Below are experts of layer 5 (counted from 0) of a mixture-of-experts language model. Rows are named gate (a neuron's input weights, with its number), up (a neuron's input weights, with its number), down (a neuron's output weights, with its number) and show model dimensions 0-191. Each number is 128 + 32 x the weight over its row's rms, rounded and kept within 0 to 255. Numbers have three digits each.
Before each expert's rows: "raises" lists some tokens whose logits its average output raises strongly, later layers aside. This comes from a sample of Wikipedia text that the model never trained on.

# expert 28
raises: "er", "ers", "ing", "es", "us", "ar"
gate0:147106100173107100131140115131175213131152180111080109145110102075093077118103152080186103090128088151077070176129117107119130121097124103118132133111124094178122166079140155115181132136077111131159141101104152095093147109165103143134140100184152108121088126122183130084158094079203095068070132120119065164149150170109132127165147102101094103141076116113140147109057100157129129129120118092175135138160097206103168116114090118117122155112146118228053080135121109173139153139107116149119125136098144124195071101085139086071109098141127115143167125127126120180083101106103089107
up0:131112166138106120109123048143154153113124130149081150156113152159131163097130078171058131132137152172091116170152122130161185122136086111157092157152056148123156094083085164143136093183128153109126164158132142102148181148177116139129155171129155106111130077086136132161129103142127172121169139127175155160135172209115117096183156143063113154122149125132076123158117038039081116108197101123185089142101134181147110174129090174101128111103171135153077130105108145106079103105125112153209138106136130127082163149102106092115074138120168088165114151160124166126199103131139139102
down0:092124116120120122102125113133076038107138138147139142109147120131121141138133172131134214107076143147135103122134158122129148051157090178080121151146142122142149125109088134106127173152116134121117169205115131121139082163149092147109080150081127096087109130094120145114109075170111109096148057071090104060119126196191125099152057111076133173172130178108123106111153136100098166147150129113159144125144110115114138140162126116182102160122116120152215148134082072142097063131146107119095094118143113130140145086202171150125109159049179100139132139056080115090148124117112047127
gate1:148131111219122126158086111133137083135073171125174135118140077111128131062167126150112077102168123131131110153148148146129115157125152118147100186156111114062075144194122118190164115174124198133132229104143079193142148115124129119165187079128099132113111122104058129115140091111122019110128144074103127098136107123099183132116140138116163050201169146176108096157122122093161122132133099103153117142112172118080138129150120104115177149173140156117095072108159140127133140104169138100108145113168106141125130099176162149144064085117134147144173101121145115137172099071140164126
up1:138100161163060088096081199101127143129174099142145128141089107098132109093096132165135115141150112149158122119055134091094117160141118081193104142072063092108106104142092121152134117110133160056146078155083141166137085158110151197154104163220103113135173135100116130106100168151140113075061067109118135156077093126173161112107159153108165112132135092132136166151166093138023122133145158114128122126100150132187097111121121141115159168124089121091077116161084110171121085096167153152158120147108095115097093134169064112094166110089119088084120128154176111079136112162135152115
down1:126220151115101095161120113087102119142113140125088127155164105147161109085183097049139133115166160125156080127139120099112078090161129101092213103130079150063155214183110163171168082147137152122185108138155061167169155158175137120178139189105185118131127165139119109126139167187110116115192109138127145108180078159137149127131139138154125132153079119095125137112142139120150082145143156120153119166119160115155135177126117117078119154185117134105155183083041137186121101128123105179205142097146088122149121134135091114153101110115136121161098142152132065075145112128122101120

# expert 11
raises: " ", "-", ",", " the"
gate0:167158074187111111116096115180163130182149172125151119116138093149100075080135111081149078078162120149086091155155084134122116159136090145084134115128117094176149125154111177166147210151121103147152098132087144130129168114124134151130139142189128122158123191077103154094177139048177090138103084084148134123099134140125136156141156122071181085115077126099135173105099157206159118147110099141182162143166123126140160103130113071184158167136126129160089115160159161130155161084101131149096180115095145233153136102121134132156076083096093078117175155145107082156114098118130110155
up0:096107160130138133095143048169118167117180122130102163185116120209157148134149136150121071145157149100087121134079115090139243158138130116147154178198108153113160085138093129141126122197123150143094115188098106161117129128138158158134104179146110091179148103143149130107115129084100131135159143176076122108058160168160082122163194168114051160076128129169066173117098085101105131122134144061181089121117088137115141061117154136092098140108158169114149122142170119117101104102139139167156120061134104144159175139166119124117056154131118134175136128162101130104145107108110114123
down0:117156145095140134126101093131087089118079115108051112065104104112140111112120178116078157183076134145148096091113170125126191083117070107107146181105112141057148127084129118126160161169087156127105077211077149143202154121117095153115105153129158113149124152131166162184150060130102161077119103088078089116095099197117170079136121139114151104142087206087149086175128109126102176110150122084165135159134091082096130178165118099135112147117108110135131125138135128138137094111120131111150060103079149122109117189152098188103081089088171107158133110149146096156117098133109077120
gate1:112112161200126116098090171107137092137097110156117126088132135025110147125140158124151098118142158143145141090155086103090170098138151143161097217098080063091073089159149127149173150146129160133179180133156134181109123179171171153188199153104138131115151166109079118121119098114126050070124147132142176114178160149131145110099119160104121166174148141158119159118100116073099156143176157086168085146144164130137117165140086120111152186161112145136099119042152122126085130133157123128162136140144074164188126108157154142111090109170144162113155152141136113152144127083128201077
up1:149115068103136076106106133125164152116122072126174106133107138108152102124110159159147138126131119166090094117037138135165142147132146077159133137127099074096084125141123142156112124125089128132146104124185119099123119155127198150199159134154088132112134141108051141109169127073108167156137165099142117116119125070127126150147148118076145138128111125107121109082197162145110111172152151114103184146074073132161047036133139117135161096121143153106087101213121136169185094106129113132151131156102081173078096113191081118113188118105094102091147137106141120144188114236106133094
down1:087150175141080126124112123101071167132143140131127066107096132112138152038126091081124171142070134101155110147215101100127143138174092101141173082103127081055143177163114095177160155107088137095140126101085082166144140082160159119179117111144172146137071152130171132176135178149144109086159180128154125116173135167108167098090153115151108156134109090111127121149176117098168097103144118168085117137111143127178157158127109082104121113214105142162137182111106143097220126122144131162166151167107130175194092161107133135141037103134153128118112085140166103116119100122142143115

# expert 0
raises: "es", "a", "y", "\";", "i", "ane"
gate0:126100117138114130124128148130144139130134159077059086119067082174076071100098143106146091108153098162086110169152099143149085114091166133115168103121138144200143153118138144122144162143111070100150109203101112119098197145136146123118099128154181102122106152067162167115138124083127096114053080130121073135127168170106150179173180138104083090145086126122114126098062108188150163141095155131150142168201136180037144139150179094161144156113119106139077076153108166140140137169106132142091143103082102151108059106075138127123109096124125053149135143131153109161135083116132086133
up0:146180111131145102098162048203139148163145135192093157131201113158125179125115075131107117103128136093109097152111111161126173098153074082091069185161066103087145092148089114121168154203125166137127191118081131121141094155116173172134115170135060111179138129124098105153095069096118130176153149105101154128103112142137098082127136119090125113146124121086112128130122152077066052143163095092150093143096098161115124174113075159135140123097117179165117137089142132131084175063173130124183116070141155140126171137142119144099039145087147128131152138135131117085130109152122128099
down0:113106103121139174133137111145115080084100077118130104093104085091120108149122159107118181133085093106194126069065139123160188106095074127110135106096112150109140113082121156111132146117108184152117144195151074151125113185146112115143137121142157129126111098196135133150131149137126143069169137069102080097101107144107173023139117095114138176156140107125154139141105174111106159108078120087161188185154097158117132098176113115094173141085138140146115170096149070098121147128139129195108112133112154126082055109161185118122080094143152101136129071140098184159107109153137048053
gate1:168026143201088104131099216130094135143129190119136129128090092141136154048146120172126089147112086147130173168144130140087162126114133151157157188137068121097119091202159135181127138156147176131163129134112141130099118138115124148162184087119164103108165093101072095096107160136124036044064081114091149144132132175161146115059144111133132152157127152162131073145156103105130122135178131078143153126139175134155134134134128086131141180140115136130097096131101117106151125127182090122227192114122099148120104140184145125117115123124152143145091118140112145121151138073098132138
up1:171109124180112156150069113154120158124181135097174120161119126099124101145153171066118128114195110105115084102066136118048130144164102100160098162102117105087115141188159120103135120159132142114162098153150146144107129127131182157128115106175062132123078175116100116103133097132091155163089136120167108072084118127153135140135142169090147093134164152131195198168145173111107156111174146176133165131080092129183069108145120053114136113142086063120115083116144160197136095033115131155113172131141118109095079150123065148136157099132072115107064157140181093148169120139118147115
down1:106186151192119127150160220142124114160148167125094125121090171112152105102176163163121108106090147144136111127154151086199126123128072109097182088149154180084053179153124140163141126128084146136126135161083130109083112111141091161161076118156151120162111151069138128119101134150085081105128133133101108133139061134080146112053118178151127145058113092128166136122113106128097118149094183174118101142136136146088154153092136080115151096193136181152126178138109125136143157084177145173127147137144146150154064127207143115128038179117095154148142104161155051115104140140110101145

# expert 36
raises: " with", " the", " in", " |", " a", ";"
gate0:172097140101079133114159149128156208159104141081037098133113110116092074080121143094129103118155078140083071134137175142093097093123101117108108121107166117141137142114132119082119195111079147194154171159100135153128183145181122148130116163165112135140104154063188111111178129105138089094045089095077111137125141143114129124159101101119080110142057131107119150123085183168157098160136116156135132136158127192127168152126169098170169193103172137133093076137104135117118146115123110139102141074077128183136090133092144121121125098156076078136158133130146129197100042166134127126
up0:124129132135142114120138069094141096128155101136124125129137138161122160140194079181140098155108129130102144160068039108084156076104124121134068149136167175122157100110073159075115128134118152135124132208097119066107180182165157165091134174116181079170179109134116146161147096059087166076176128088094150152108129196149099099148178142108125220094130144188135152097125105051088125150174147136169133117112118114104131155127109155078099148123175140119144139120118138124108097083145125133174161115171164108156144100136128122182110133144176148129127141171094122131205080142095096096
down0:127085143141090153117120096095135113105126123139144117150203080109146183062082155064083208136125178122156109115051182161166149093118087212106122105134116119143120112131093130134102174152139175071126107160153116131056128110115110084116091097119119134116112088092196159142147095127129150115129106155124120124125096156134150092169066127141138162136144184176076141137183122101042189177081137095159145143098129133118079144117139149107125170129078110135171109117097070105162119135142131084082119137093141170077108157161128154089108082107166119154124103114151125110142143175175051081
gate1:153128149196119046128077179153113086157034142094148182146096166134130120057105064116111097125164096144107185115103141121141119136116185097164142127094154085098155124142154154190157197171155159139174167182128114119103134136124140175174155124119168156129152116131057146076137106142157048127156152121114142116146131173127176074075124090102119161171064093156089082159149123102148134136144122124149149124135109065138126148139155079162150156156127151105119120118138121178130117078146129143176160122162101205143134148163168149133106089092103158112100112177181125137098124110182154088
up1:110081110208095137155101137149136163129172099104158115172100163115114063060146175164139106136140129177142150125012158120102096132199122142147120165132145094095101137167172123106147167124085156101112119152107105120110111110136171123139140115178041149117117114130095105113171157086056170119102067149144147133127103110133172172147154109098146143098101162118157136135173183146093107130154097144101174145077120132103096107151120148134114117105125101132124170202126103191162128090098125163096160122124094111121039143187126142093190120120066107138145142098162105111163140165059172090
down1:098139115134134124208132196149084138161191183096166151176113113197146136042120124121123111117141151092127108079166060106137165166131044126107168075134126058142116116131084160180128139109105124076133130122133074175124185117152143170164145137096170145202147198134144125155178166181110138135172199131122120084133120141096134110083080105121109192148106127157140088101113132128126125147124129155134107137131134157131135187143126102094144090180145137147100126142089166109116104104149149143164120110109069138171072137177120135176068129152124160083110072157193120096109101159122132140

# expert 13
raises: " the", " a", " "
gate0:118115098187120134119158108169146193174132189165077116099105119169067106083088115074119077111157106165114104160177127138088128110144133180096098137085095084160143135085151125125121143101113111145101186170119111112138168126123131113135142132133082122116098207080136178092131120113119117113096120075140177154135161207111117147194129120114115079123094140108140167093094148190136057134199136114161152116158085154144151102120089092140159157117166139118055056145088119160164155115074115155103165163095112156164076138120137113090114066136104035098139150126135132158131070111168109137
up0:094129184138147132137118097123113162119214178135085168138142141127116110071112122190109126140150133164101125171129102167139162129140123099076036155179104157151196062133125132144139161145105115109129191194094135086174098182183154129101115162108096107184128149140133105160125132108138152119175100157101146130099113158138058076099154152076071135136102119151101127123103119054122138120088166114156104143139105068104174158137126213110096142125136168129109120061160112103092135105119136145221141095183118162149140141129076115111100126136152106114146081191136151107135098077070113109
down0:103147127103000117089079111102063099134104102112084090073151117157124158149130169109107184129098123109086100126111138148128123111105138157127129138148134129116148102107110117143088160177166157151090138189134145146128075148160162103126086111143089135084097077101173145124114099135133108098133083071128119122107081149196152076126081134110146136115089132139059118174143131161137179192077131122163144141155140083119112155142147101145168163117113111136177117119091131132161104087143099175160062149111110104068114188097108074086108138035107083151089101092074154142154148161126078117
gate1:162109152159124146095089143122108077151066146120157153090141111108127134123138137148127085138117076094096104166132125136109150135098144140136149170116068140099053071154116151161135173128130145146158213075144127128056110130126133167125216093107171120109165139132055138079103078138093111096153118162144121124126109136150190124099112151104141177123145142165121063140155113099136173083170141048142164135118150122129148129123047066104127175129181157168111112141135111125145142103115080146186147152165142148119128146197197100129038110109071184144141124122125201137121148081165132102
up1:098072132169132084147116137172139108143184160139148115147135117105110075115135153145161133099160072155109130127032090148096095142101132081138082164118071139101145148153160178104105184114113173135157072124099124135125132141063213206123154110232078156096133161125095141123145132117125167191157098128146139112137121106101159107112174124112128106163148156143131216119163147144129122168121106132116202098112083105128116094140092133193140083155099099174105103160128097209125115097171159145123158141132108127149138122161113165109164124102106100113115154114197116188163111165064101117
down1:113131156117107130145126113132084143100156132108094152158133124150166101068110051101087145125116141122163143118217103125139159130139074093102160117106142153146114183130107128127156131138095103142144128113179087174229128127182084082146117100086199117119063177105148117121125133109105108115128101091087131132152093164082164119132114184112160112165085181128106132122130109115080115071151081163153096174134101121121128184111154139073114149179094106139197118138098109115193099179106071112125090121187093137148037070155115134143069158174102177103145102147126126126123176149137148191

# expert 17
raises: " ", ".", " a"
gate0:154102095122130155131132071197156149160130131151106124154090089097115090087126143087140077101116039172126104160084147134144153104146155125089120122096116120140086120078137186097151185137095081125192152165120087133113147125124126124145111149139138129100062127126159170051155122122163070139054123084125082186099191139151094122154155126068094098141114164121175147133104137178179090144128104143146157127181076187120155089120157119168145195125160145104071049164109135199151178117110123179120095087111126125167106113093121118115114074145097087134172107111134123146070102149150114126
up0:118122150124106104082185141109131145124147103093095162083118127139137155165134125130117133131137160092082125140098115110142234152071127126122100132197137145081210078167093062097156142152113159132119148158125135086130155155121168177143052136134137078203180118120158079165112123130070171096154126160110141140129117135173111143161114185117099143128127115150088146112104101101070129122138159069219089168094106124085153129138095189072105130106137169150082103105097169101076114121140152129172127123186171193102155102163067139124105172113147129115141151138145148117182171145117080094
down0:148083149131106151124129141141125111121120139133110116085150132136105115124174177130107131122145125013159116137142194114163092034164099174105072159152133124125098119110092134118225172113127145130132119165070129127135141151169076132118112101091133146173080132112144148112083097135112075142124110068094113137064110147160060103143083098094130116147165148119106101151105147125148153129116164126129127167159162136174090123166146092080128139139087146116139135074095119141110130174092100126129046127086146082060079125151150061113092136099101114104161091162126087107140135150123040029
gate1:128135149185125127106060135154123101156075124168179141096164118067108141037126111126147069119168115143167147135155116081159188178103180113136153187085154151107093151155136177139153162172102128097189173148127103095087062141114147143159206163112155145081153159113031095095118116103079023151147140148099134125066098116146210097104132162089089115131149144152140145156133112102134097138147128139137121115155172095166148154164108137088118176153120156152056116095120133113116138127111162120168138127160106190159173111144139126144091129103139161132141117114154134138112151088189131133
up1:109076109125089114151078139161129121127173107112190103162173139081089102078113121091145146129188079134107144101115127050114093148109129082122123168149125094102118104164092145094112185176105137125159116155138104126124110146059193128183165136166130101117143126135172096120105162059094102107063095135163116150106077145127130181127154059129127058112144127119149149081106161168118142094165132118138171124111099188129128112133146111162125108115039113091081091160182138131151097106173132134131136166099121135105130113232134105091131132136103104159103142126132118121200137188093031100
down1:079178131145160095097074116107136109115149111137116121126179092218174123075114117155169086096113118074138146077158151112200087080164119156129202088206127122088119118169090139170114144033160137095179133170127158148125158152113106133122129144106158115128104158143136091134162132113144090090122159115145124146181078121122123147123115144093095137161116154083158104177117152174153072145110148169143140159153168140112160189100067079068114140164126159129146160163096131109095157138148128186190127091099111114178118139098158123156088149089103179109122096122176084133057160171122120098

# expert 5
raises: " ", " The", " a", " the"
gate0:138079098170099168109109142162197139134153165116082128097122108129084115097074126051141126090160112159121119141203112107156130103105201158047172136119118103111106142098149158124159170127083115116196128201138139100126137143098150100173142122143177111101129159070145176095140133118160159152092080111089080175139134135137124107156127101127114112139037145131144134112091128163141112155148077106169136142223133150077154098170100133123178168135105114170112101161128093140125108157093081136138150126115183136107097148063115179119116134118086089149185159139150133146136043138096069170
up0:117104124114093092153160059142118178143155130140089144131175176141124137113180107165147112125097095127099135156065124137082204130155103105125095141169113140101146110169075107103120115143105171132081146131109112118151155111196184166094115132149127092184124164116157138129114110069124104109096140116080181097106101192145095153119237200102078176078121104098090118099131108141090120143151210099144103126115040155142159156113127119091105095105151144177113164100095104106097121116158146136127078057151071170185139090176120097113109095177139136112126112131162111105160137135115107068
down0:142113134133069097102126103104162057129072109169077148117109097173091090151121134150117154131142127107119084123064141144203164079089144195078123130127126158143176127132095167150116202136182161104117126173087095142084074148072096164097113128107131060170112169152161106173078100075165110055117117093111108077120129114075179082135109122086139160148131121092100161164125148148162156114108175092162146162121137133086141128134113123170115141165134156091223128115129087165128093131109166158146120118103067149106115131151158128114132100087156139128161079137107164155077099112179071091
gate1:121091130202121139112046168133157146125054133129093145120121130070149112088128135109099118137195130160138148119149138113084138102132142134127149154102123118101120058194126134178224153111161207109175184148124057155087127131116123109168153127083137110081148121135017103115125149108131058090142101122122131167159094170141130125088109145135156147141098169183110116153124062089147139113193106123150135124137130153119185116126062065114124149141150127150129111076136119162134133084098129126141139141147100149141086153155151130094105098080173195194140082097163106162107091119106144091
up1:105071121126155052157058147163148148127186128100112099143094144129106080072137138137111097103134119170114181105064111133121097135124144095170112106130121100031119085159141122140153165100114172145149099171127130123141124081068134179143096157218086075100124139120125140093147176073083137134118099117121124152120121112154142145131111093111129121106106113152120151062143182137111105146189104151111142120062116111140108074159058097108135089153122125181135099166097086181126111086102141174136160174152192086080117102137107112165112138053122115134111144129141086118128165179031111105
down1:108173093140199120175143202133120148129156172125101160140137087154144083035102105068132136155130107145181077102217122104095110125145105084087171130143137094098094118110137155160171168070121138116169137133126079146110169183138167135200134117148164141060115189098155167133168136174147079094142136153106173117182059141115135109112126146133120118101108140134124043131114062124138134156154096144127154139104135136156118173123151082080111148152121170143103139110082116108160167158185163089136118142147186120132092133122194179135056174118144151106138079138152125158152129108133130147

# expert 41
raises: " ", " and", " the"
gate0:177130121108166106067146110143175159124122165065082113133165130117092077120135104140157086094141065136121087126079130109158111097133153140071098113144109094124163164112168119093111153106123089139158117150130121118128218112159176170085133111169126106094116127073142120071154083129181166169086127065119097133133132146153141158176150121102096046137081115094189151108109119187173101156059110158167204163196108145097151124122120119122137116151124153148073101165138158158143140135084114143117126116108065144145080124071133189150100091122046123095170156159112115149094106091120075146
up0:107087119112123159095117082112137100144109179138070169150120115144139126153147072102080167155143176072116130137090074076110229108170087142136075208158043157172172109130099157066115081152104148110152150143120156098103136150109136122111090134146141081137170179119143144145127131113121152133113110128112114113098093145192113107135181190136120158123135119138085119127135120086063189127123139151142137121118119120148128134144085164105083089094147130135152110128076131125047101104151145146167134063164151177105200167124162116114085193106160126141149162113145134074202150077073126140
down0:155101130135072159065028129113140050119083147083096189151137087125088096119114155182077149138139148116162105111076146117170127178125131111112097142127117099125117138130111116111070129128062158155025083146131100175112118128120163113087120090119153115088066110151150092157105139115109117156112093088097089102092059166199120110156091155110204145126167149190107167148113153152103165142139146094154161115133113169139114131121082115115154172106116125123139125104145116113071110123128112170166150084115109186063105143155168167066109093134176119127125146082119143173113150140136069094
gate1:150102154173136124127094130124113108093065206118114139094121114110111123077127152165098089143141142161141106132129157145173119099121137167138125166152074129115080131138135164174152158134126169119190168083091070155118125158106124128163203157148140109087076159109077159058127070091041055069134144115109129076144115163117179093076098163122100163201136105173129126111129099067159159153132099116077141109144148113147157152137116137146150190157133178150116119097136082105144109058134104101153153086144074190202140131150136091107089085131172171147130117100141140141144128101133175094
up1:134037135206097117134079105143144158153151117136180102178098135144145066123161192117111147117181119140113129124045154126131116157128111101160074114137055080135133130169178106141105134119089155119104091113132132123119114130118166152123110107237048097136077173121104121094153145068116121154140054129105109143105119123106189130069143131132125105099159114136137169135154152149065142134155148188145149087119117128102047066146141115162142131139094089135065102147124111187161112079199150159086125156126094136138154114145063150136118157141150110114083140120164143166124126162086122158
down1:112102062171133126126130091058131125174089082157154129108140114130148162105130139102170125122135137078178110066153138100149095129114070129140128124115153141133084166155098196170140129078089124079122136123083100186134144156118154089135145136168135131122079165113124175204076156104086153154178140071121096114131071146054163070149110147098117157101065121146104082132145074094158084114120155145159145133107149121119170145102093171115102110119123186150225134141109126144163167126095146168194112148100070127168090170124103125087045148161115152123127134150160082089115126166158108163

# expert 43
raises: "-", "ing", " ", ",", "ed", "ly"
gate0:154085126151108132128097126141200151119135106140092147157126125117154103110090078064152111124137092126102092095127082125164155117121161129087125142117166120149135138099129172083187201154089137128151136131135081102125196149129065180151107117130164143142099127045167174092124126087144133092036103110124096177150120240134132128175107143166114119140098062169129145108097118138168113089109126122154170139157116208104156085106147127117136148121123142204141099150138121157132152155087086127108156112091130140103072141076101106121071106165046077130168130110095126169110082070129092140
up0:117106110120104110133160084123132137104164144111107148146112078202129151135160121181102094114100141148076151174082130096132168096153128130139106134200124147105187072116107109095111155188125129113178098179098112094125127162155159130102111133132117105135194130155082104151112108158119157142151086120125078151118167163163056167166229177071140155159079114121131121117091110093094136080147150100168089140122118101086138154129139149114108104104096126187083105105084136120064116104145113169215085056171114145162137105104157114119076143107175163125117164173103130075170093149053090121
down0:132158130170117099085095114146155101173102150133099124150150142146130111128050197089127170133072149180146128157061166125151123047143124166119099131161111118145148148085106084121134130140140114128101087182154187146113152087137124132113076131105148102119184108093151183124104133151116159173147095116114083109104102161163112134173070146062167116116142142094110108126134140154132103150141122134142087091144127158063109132166078145141131129170139149083164136138125080177187112074113129084159097076099103172108154126144135116100095058092115062173165085093072198157136098173115047068
gate1:093101146184070128140132183113144042100103155133121168073102146103145138068126153186107122092117124117124162160149107117111174122095145084115153165169163120102089111193127137154179180126146159075161140087129135145152096142130151114184186148096162095129160148120075182105108129068133074113141104126136142089172105100126185073096099151064114143181116151131115083163138101099161175092144122140168156165150112113113134162173112109136145158182105054152115058102168102155134115124137113133197134164127158171153081151159169162105092047126089116115093096111169147124094122111176129105
up1:083043101137110105186138134132129110106173058127194128189130147116114147084131147139165141125127148156154132134055174120166110144193103133168161160101103114091104119175119122113136142092143135097158071140140164143185111167113199151151104139190121113098119166126108190100132160058076141166090099177124118119139127173126176144147118104089119090159139140144143115097166146147078084158182115191148168120063097123150078124143101122145166109147075085122136109147121107176139073084124156138154166129127101139130099117157141162112128072125071088083074173145151132111159071187085094138
down1:096130106128094113136167143079116149135119123070117148179156135166165085092110111121177111114100134095126059115159075156156142077157075098104163077159131131126137121148139158168096074089088146066127096154141146172120120160213083126129151100133071115149111143153123134151099180160136104087150152085149132087207113111137117145112151073078142105131082142146168089154109110152140126164130100164123158071117184134095106135147142105064117096183129149142126186068110164155136191095187117116176113109081117151120077139078093099107107161112094164141141088108180105114057171202112111128

# expert 16
raises: " ", " and", "\n", "-", "ed", " |"
gate0:156048151160092097199139098136205186138150102103084093125141095156078107108082120110144116062154070111108091159140166144138105099104165115075119096080133089130143176095162122106155182142052095140117111156132169099098173146136145178122093098141112147117094166058118106095165089124147079168098101105079095177129135145122098131140165122134091096142142111095136161146116162167142062104139134106107120118174111149054082121158139072132153163106147160203084109133122141121118153078131123180088156117072105167129129089120126163147103111140096096154166129133159108189109072174112090109
up0:112130142135129149059085071150154137119140163123103163107157190173127186135158106136137127144120119149105119140142094125098165112113133091150116169190080144067175099160111136116136128140101148151171187218163118096123112110156112136130135159126168101145177113140143115119096140090106156113112092119095041090135126209164102120157190113105102207129113112103072120134089091122111143179147118079162096116119130167153163125116124242075093166109081155162105142115107145133057125131151102128164100071147138129130124094127125130127080172074173150090092089129136128108219103117093108114
down0:154138126176101133127109120140121081144088154116057110112128089099145123143094180097096195110138133101121107150080183118127127108081106147130098120093152137117177104126167148097132152117194144096059096149141146165134087152175100156095109134159146096119100079126177145133100144123097124130116095146043099113079107154153144040182077091117128171160155096147054140148185205102095128177168103129127130133146110101120134132164151072173135195182104186139173115136074085144116126092132096091136106090095150179115100131145151125116132105028126111104135110147109188159133074125157111153
gate1:179086134196128097105081161116106107142091170114153132090116204157113149038102111176116095122152082123126165127125092095136128145103157088141121177130134119070085091147115145186206169140121173154150153154104133141106078108077150165182136109122127112122156113125065118064128136114146046071131169079121123110153124115123124051066160134113137139163163131148152123122126094070101157122113119124181102143120186130156140172159088044133124156176098155153096137064159141127083144164122141178131151120149121177187131112145148156104165107096127142128121129108107146147081143095117177066
up1:149081131148091154150104132119145099126156108119163136154124140139163085126084163099131100117203112161125117159055189120138099138189137099180114154122063102113122140146158111126157152098074123109158095122160067157122117093187207247153157100200091126100092058100167141115157161103107146108102075130121124105144122148127189124142120096069134072087166126132120138149139153146120130128111117097120126156095102123113052131139142132136167100128082083106106087172160124175151113063122113165118138158177142159079066144172145130069132123091088097123129162092157107131168105154089087136
down1:056202126108130094157181107136118145165159184087104101161135086162139106131072112111113128136135143048135035107149112152154115127143107132144162038154169166115119145150136159158170164173111150130150123118108126151129137138177163125155110167108168082095145154146071103183123142132092134116145129103128078143118110170101174171131117161115126160136078111118083174147151104118159120116163176197134094134194162129102099151101104053094135100147153132152146161139116134144160161050125128181195176101109086185140081111125105137189075126143143124164164080158189129099115114153165130131